Experts of a small language model.
Size: 10 layers, width 320, vocabulary 7829, 65.2M parameters.
Experts: 64 experts in each of 8 layers, 4 picks a token, a sigmoid router.
Training: a variant of SOAP for the experts, 286M tokens, 9288 steps.
Below are experts of layer 2 (counted from 0) of a mixture-of-experts language model. Rows are named router (the router's row for the expert), gate (a neuron's input weights, with its number), up (a neuron's input weights, with its number) and show model dimensions 288-319. Each number is 500 + 50 x the weight over its row's rms, rounded and kept within 0 to 999. Numbers have three digits each.
Before each expert's rows: a language model's description of what the expert responds to. This comes from a sample of Wikipedia text that the model never trained on.

# expert 21
It responds to: Sentence-ending punctuation. Sentence-final periods, often fused with word endings or closing quotes, plus line breaks and list-item dashes, such as "es.", ").", "".".
router:544497478474478446454548476556593519507491431439568580549476475478451520524496503431466569534494
gate0:544451465563527489575548413477496415553511496591514578487461436562485472519483402509576497556501
up0:547449550561589486550517413508488385543571497539477532525565422575500516467508477582533487571531
gate1:480505455509479505460550413534527534454544456579585474450548533426502593512419503560503592640485
up1:503450425547517555429556398531566572495525494596559480485545505443550557495388546524490555596452
gate2:481508562501553572491506504407643516427519529566494422521465468517510474493514554430464448494522
up2:459441464479483505523521508523444558467552483465457524450580538446529527536506409496555496559476
gate3:444448528494557539470512542503463533522501524518463495525431623429574528567558476428530446514440
up3:476524491418503443480474620554529511556491515520584545479519450461541397533488488507514506466537
gate4:557439532539602471507547522530539498557457577545515437465463503475512487524577584535450566511428
up4:595491542433491546529523533400460478470538513429524509578412396517416539593556568467477448534531
gate5:507488486525427452553367427418490455458475563510475469473526476446621510499482534491607564465470
up5:587569422480444470550526520441527570432491455512436469403633467557592517526515565569484475487531
gate6:430462453479497379539510500473578499515510485439479523449517433405502492456542497491468633568544
up6:531495500548494556468496484482469468492421635528473476527380480537449440487430523479530494454508
gate7:457435507385485553467436508431467502481490454484526473648390514512443459479481497401440372437509
up7:434388505400487514501407540416494509519497522487526452528482534530449452494456543484445370462501
gate8:430521431502491463492471538582506427541519443481509529541417539438446613535426550407508478488538
up8:539476491536535527496553510462596481494579575509481419477475528518502434538421530533463509482466
gate9:487436548591568459509522455504539542471518542563486563542483469572598454463493518556639509656451
up9:520452549540525487466520410474531562499495477629505532536451446572572535452467527532629481593483
gate10:548567492477529432492491554476551474497467464432501580528514498551485505516608457465477562584460
up10:518583476443511449460458548534518485562381441474500539533498541475506558520607464485523510501524
gate11:540518481588484555526508448517496500416485470539475558471556588519448465416500449591557543469589
up11:454427532425519389505499573437494484620499568419522468546434464468560555570508578462452456518502
gate12:476446550444517471494567515562563455574562504517611566466451403558402492590518556515525502456418
up12:571393530442519476497553496583594472564528512503595551453458444534489502541534553499533505505434
gate13:505549474530382539531471514459470534459449499512569525546530460468478469568415484499398574477530
up13:516498530472596440535498446482489486533574468484446453450451536565533485494571519559631491520450
gate14:393457507544511529511531447502621431553430556571492544564468426449534420498382537464505556482466
up14:396386455551472482517471499482584438599433506519471530566459449432540450463405522412468525469489
gate15:470420480518492520480496386481432451388557583481573539565457564492478493460515477544509526521463
up15:537458513518466546467490380441534488430507592505546510463570528594479440478508447569484548531404
gate16:448458491470465452491512524551536437600504449498595539548499427595448497527515453606519613516388
up16:515467479434478422482482527570503409582484457471565564518492403570503528524584448566475574520397
gate17:484523450536517492480526524474539528415578436422507520438458548505477453432456506491479458501539
up17:473566410499511429532557510516558579474545481482435472406494522486506488462513500518576460488518
gate18:460587532524469454460445548420432511562534551498420499564466424406463401516551489446465400437500
up18:551458476453451508565500461564625453522460469563604524496521591508404523475519477470495600456497
gate19:545534533511518473535497453550476551405597387501475538522532535513594522474549447467515481558441
up19:536556501472359470460531516567392431541484512579560553466418448496383553531508430479498619433449
gate20:448505500540507459476530482481555606522539605525528491539522527531522497515377496472445592513438
up20:521530514419450456529511559457412495510493504500506500459468451506559479555608467505563426569579
gate21:511509514552533517525555430448472559479520563387486504430494475507438511519494482577531641498480
up21:454466504584464584519614454410528531512525495419487476406587403459457491469403589601518634451484
gate22:432538525508513405499458503426551457478582511420488551594512445612459461488572460447411487615433
up22:452562518470487475482454500494530481470515467412518563547509447583432467477537403476435474564400
gate23:482513563528447503443557496512559544494556510540514546458366551529486535574501517497572494530544
up23:459478500613517575515551510522452484426437586521482527554504444513431507492455535539418487465511
gate24:468540532553493520586475389454430432416504416419505517560427569504533545585581460592589484466531
up24:533494532475516414525504501513444519539507524559551496559522487538536482470476604504450536417529
gate25:553482513474460548467474474527512456502520518537530515539396493501541414550364604489493438508555
up25:493470438550466453457407512481510524530450472492476587533447549431512471498403531456448528476597
gate26:461481523463479458527573523446652555468496485517503456485536433573462377495608457404530568463452
up26:467483488473486510489395509549366407608480528475472528580384538430536513504545423481500395467452
gate27:541541527490506424496503580513551595464523527486553497421516449429513491538553480475537564597394
up27:497445474482503566531488471461420445558515533461420532539509574540567493441451535596513469512563

# expert 39
It responds to: Auxiliary have verbs. Forms of have, such as had, has, having, often starting a verb phrase after a subject, plus is, was, took and make.
router:442519541440500511501542504581505517539480455449503612541412496467445446520459429400547488517541
gate0:530432550614527429554433523493507537483550561453493507499487531478476594508460531425470560441535
up0:499451531485443541483459579499460518477536550522416447533490621489449479436510522547401463557417
gate1:540474507479413410440528528501422463571568393611475426467406493514451459501477443422503467469483
up1:431556458485556572552494450492527558437454610393515545517633551511576573522509584609555518475597
gate2:460411528477523574473554526511514516567410576566479532481458590474545465535604483464437512404555
up2:469521445463576442387518512553501549499467503633482546443473584512496453461550514449518447444508
gate3:397485589434484500556502524492585486501552404508488568425455526492538442503492449515564439558470
up3:638536406570519485446513425497433524500484582488506411577536494495462563503531533478440565473516
gate4:493546538575524523463415508617494476433550459542539481590509460516535402538498624498402479585434
up4:507481473472471422504540527456508478647454515466456530410517563500433529461464432481589550438509
gate5:451451609484512444580517471499451496495502479411474633593474573474595433475562473457621492542524
up5:628505443511434539482433459484565531432530521569568413471543458444463559568409543514441504394418
gate6:586552553496442538554537412514541453495587510510558564548543431444530517488519472443565534468529
up6:590571519470536545435525468531585474517549579522596506504596498558541503555445482449615486514516
gate7:449525491476560557437465427543566478412533486522524574496480558468511450559443469469640487496448
up7:621440514542442450536554496486472487569444491471548514541570421533445526450561535567385530520535
gate8:421590483498476554506562461586533494554513546518486503428458416520457506525551432470568484466540
up8:407607484497477572522603451516547484534477539459470481455512448473496491537590409465538397498486
gate9:539432540447482523568488429470547463493453527518538534552515563599450559512507516491479500512500
up9:493490551483523550548450483519518425469493520509490539535523578582468517525467497464517468511512
gate10:480479432436490540485612494646497575559501462508448521513461510532600478474533451461577556479529
up10:431501451489410467489530437502536558493506560578517470545429419544553480462506481564591539571473
gate11:502561483494474518470530476481420517543404477444466551436484508493446551469561465400485485497583
up11:495573469490480517462538513488418523559427436425463559435501537504428530463570459411490470505568
gate12:617466593536497470494500460506524552523493646450464473491494459495535546489543419477548496614541
up12:607556556472499471464402575562511499543499516412496535550473474567445540495495397469462510457616
gate13:617505507467439451454501558519430478463493527516536556504499392486521542518516456444454492527521
up13:428480439548438588522480466531551435526526430540481559470454513501460445504472485533436506492513
gate14:495378544428495511522592461521518434466478581373534502540436521453563520549487479519550534563560
up14:459449530425562508526553492482531471535479616437485479488457591406505442480532438524504517560481
gate15:433463488465405477485428372449529586530492540483455523554400437415555526433481554427536519536512
up15:533587473499580525532612526534516421350602477579546456515578526603537437603381466613512461451472
gate16:542503481422573499468440410495560456509433477428461547530513565511538562464490496461505496495483
up16:499496542543410510546535563497441530474564548559558446456495434463478485540504517522509504497497
gate17:613442466486479558510538491550565498559510519503558509467544489512418509506495538498526536428417
up17:410514545508507438528549425484466584415522509507516498435537534468620410525556450521445504567509
gate18:410545578496476466515529438456493505439497557458452584519419700493527532502518418491616581533431
up18:502447492480465527497459489521620446425524415449548522454500491487576528549359466447517570428459
gate19:523465574580499500561549380638468464474506464606509487463508536397491490460503436539419475502484
up19:460535459493481557447487549396603574448574498417526530599544467535470462551491461452571478455448
gate20:460504474485524469462466502500517514471398495455504459548554489513399462434579478459550462562543
up20:447530454484563417470455537521486534480412449455522457482546508517367488417545489458532492511570
gate21:544545530500530475486417486570453573484523516438529423553452508565470494459468546454495478414526
up21:502523517504461408513528482523490551588488502529411443504464409546491453439546525454637477553490
gate22:465444524436506441564537406376542502525506626499489506567460522517563509532567506526582495654522
up22:460422452334486433553481474454529474516506568485524541559352460525505478595510465402625390511509
gate23:515568502479517528504496501467547491480467612441496519604485617513497517618508449488504504530453
up23:483552565461561519491525524526548457462558540471485532672445548571527563646417448548550539524482
gate24:439584461461495591519523514411495476558446485466550578463453466416456511523483620515492498499530
up24:528538568503534484521424524564496517549447540506457449531386562513556512485598474435467473501450
gate25:419595473544541477510572541499533562544523499400490553436504449453410511419567500447503531494523
up25:442493464539510532539469494464512621511461453470429529513500460435559519406551488462411421554460
gate26:518480524452507497570484470540567539464512553426501493449503576495524506521508510592613565525475
up26:592528439467513517501488514501528576458453500469502461485515482522576508457463511524616483615459
gate27:596511440485489534499495487499518531419516476574494511584511448494526532526482534380511439626452
up27:529473458481496557474528459522543550423568472551471527580518418511526475548405520392554453567467

# expert 40
It responds to: Verbs after subject clauses. Forms of be and have after a subject, often in whether-clauses, such as are, is, were, had.
router:539497515430467463447465461612491433490505477448617647521564485449416494461438462355527568462504
gate0:459518429547559509532542541491539422494479480566511452456537533518496525503456416491482655472476
up0:546534581565423546514509466492576463400423499562514537529487554427532603530537533456533500569473
gate1:548529533448511522485491477543425392460475533401581543574486498388452526456491454422511502477510
up1:480530494485444488538476426468503572480502471561448465475485584564546478550509502562517455574534
gate2:576505520455397417502418489443499516549454631531480488553541520419423520559529562445448562477536
up2:524486508534424466495495494452538562493475669587552495483561498483433501522472556413423579434538
gate3:623472541557489550486458447513530559491494489546564532506494489457491557488503581568462561448504
up3:604451488520551494469467472473541482504507510550530536502498462539496533496493550562493560504529
gate4:553538483540486443514532552588523477515497444556590574394490478547532529470554553579606614456503
up4:564547478532501446481458538526453429590415488571549550499500463524501607484535534566577580396521
gate5:466568517466537429528507439518525421530508393369510499502544571509513528476523567455594462503535
up5:496421476400455501429494579568490493503421559479455537463503346518472506525511458465407493501423
gate6:540450481571543577493463472512531495464461464385511566499505489408614516541485453454461516439520
up6:505532544494432457505551534487522479516535497626494477513528505514413455532468547547563483473463
gate7:403446537488558507493556502565554550488642520506563568505465455440465393479507483408487469468509
up7:441447519476491481464536491557539545493638524463514592519492437484475443443473500442523459460512
gate8:512488499470457454478505493657516471554544441449539561560558440515445430460455432452589481487470
up8:488533491492587578522501476365506480440462560556475418407454529540521514543566462569418537525508
gate9:584522504456459471463441411585462438577419546428529477587528472478472559597474491519523497436542
up9:614523456456531478436490463567451437564370559468523498583554466499462573586468504503480546431549
gate10:556517467539417449476567447379504617387445579409476519544465591436512594530482466479637564534537
up10:534499553561488499584481490507524467562538476506508462504500457562544500494523555495441477421438
gate11:454457453607520500481513410550372536455448424473494562515482599519515490515487533431482444477543
up11:429440468531470465433413476616466563470445488563540538519523503460460544446474455419516548393474
gate12:499500487478421498498408549428500469534516483447517475542529531589471398535450498452499482476483
up12:537561493461422492428492493558504385523474538442594571444579411484470539489440510427499558492432
gate13:535515533457574604471584530515487453542530461511539510445520458545617518512474524472445460465575
up13:466526507592482432570476519440527626495490553531395372562509517537434483524531503541531546547518
gate14:547507534492466531528530515541602433434523491432598438505545515428476487536487413485416529502491
up14:469575468459472551511505565561548455404464438441584445458551463409469497497477453463469576469528
gate15:566582509531482556539502411565521426424494432414573468418562495351442583550568463485460518488491
up15:416473516482540461501508569371496537554498496518415493577423570664574452460478540565526496571507
gate16:559615545559507536556588510520509445498575481489577510498516547476401423485501555447476434558591
up16:451452547442504495453540467437507523554496473490507521516477539470548541477580359524519504380493
gate17:494581543517569604531578508478546529536520545519504462545622451553417487525603465387541478515428
up17:548457511487569475444548506560490404546493535449597538537624458581403525471543439494486477451415
gate18:511524441556471472490502494576553533439510547570542519457490565540461518459397540398399429397498
up18:506526494511538489446518592534559569523493568534406553479527473432416527484489556406446549383516
gate19:487484461399497393408539456527521499555510468469461496389533482417482485539512497514602563568550
up19:544482529352482504439586538549575476535534479599572522576501449452429503622466459506483550532467
gate20:487444534458469555522485485478477373576564463527501616450456554409484525536550401458407469483448
up20:441507456492530556477500525472483421586535474585434572478513474518426513470548368433470514488504
gate21:483466563486548437463556525631561496521569396390567517459474551507554503464498515475563566521458
up21:516519463523487627569559443446443512453490523546431471486463505497535512572522510552411396495547
gate22:553424489549534545534463551471459538446449595437558471500547466439504529537485487524480500503444
up22:561485530545466496525457533498507429440556475573527508519434554480457491513469501436523510406523
gate23:521446446597517440502561530441485546600541450508396530445438485430506553535544573514382396653576
up23:421462533564498560442473518640533457439476370410514552517528545520452473429464507464515440367580
gate24:487428510471483500483498471481534551570587524474568483483446501552532504472527545468378588423555
up24:471433474545496454454491498463468503536562511517560434447582460613507580388479563524427527485573
gate25:500455509473498502450520471507532486596545469423466576476535445615514453513560460529504458544463
up25:447596504482608533551506573459424543505314491508482395539469488457437523461537534547466496497576
gate26:521539537532489464444450479538424446532463480420511563496556453532488519475442440502599557443451
up26:486518525527516453471426460488447491516457500410499533507545452567498501464447433523566555450485
gate27:540431531479569392465533504542420537478593470483575514541576610497564551479468451436506570548530
up27:432556499495548564559540517396538428533459489512398492504386447448455501539596545584474437525556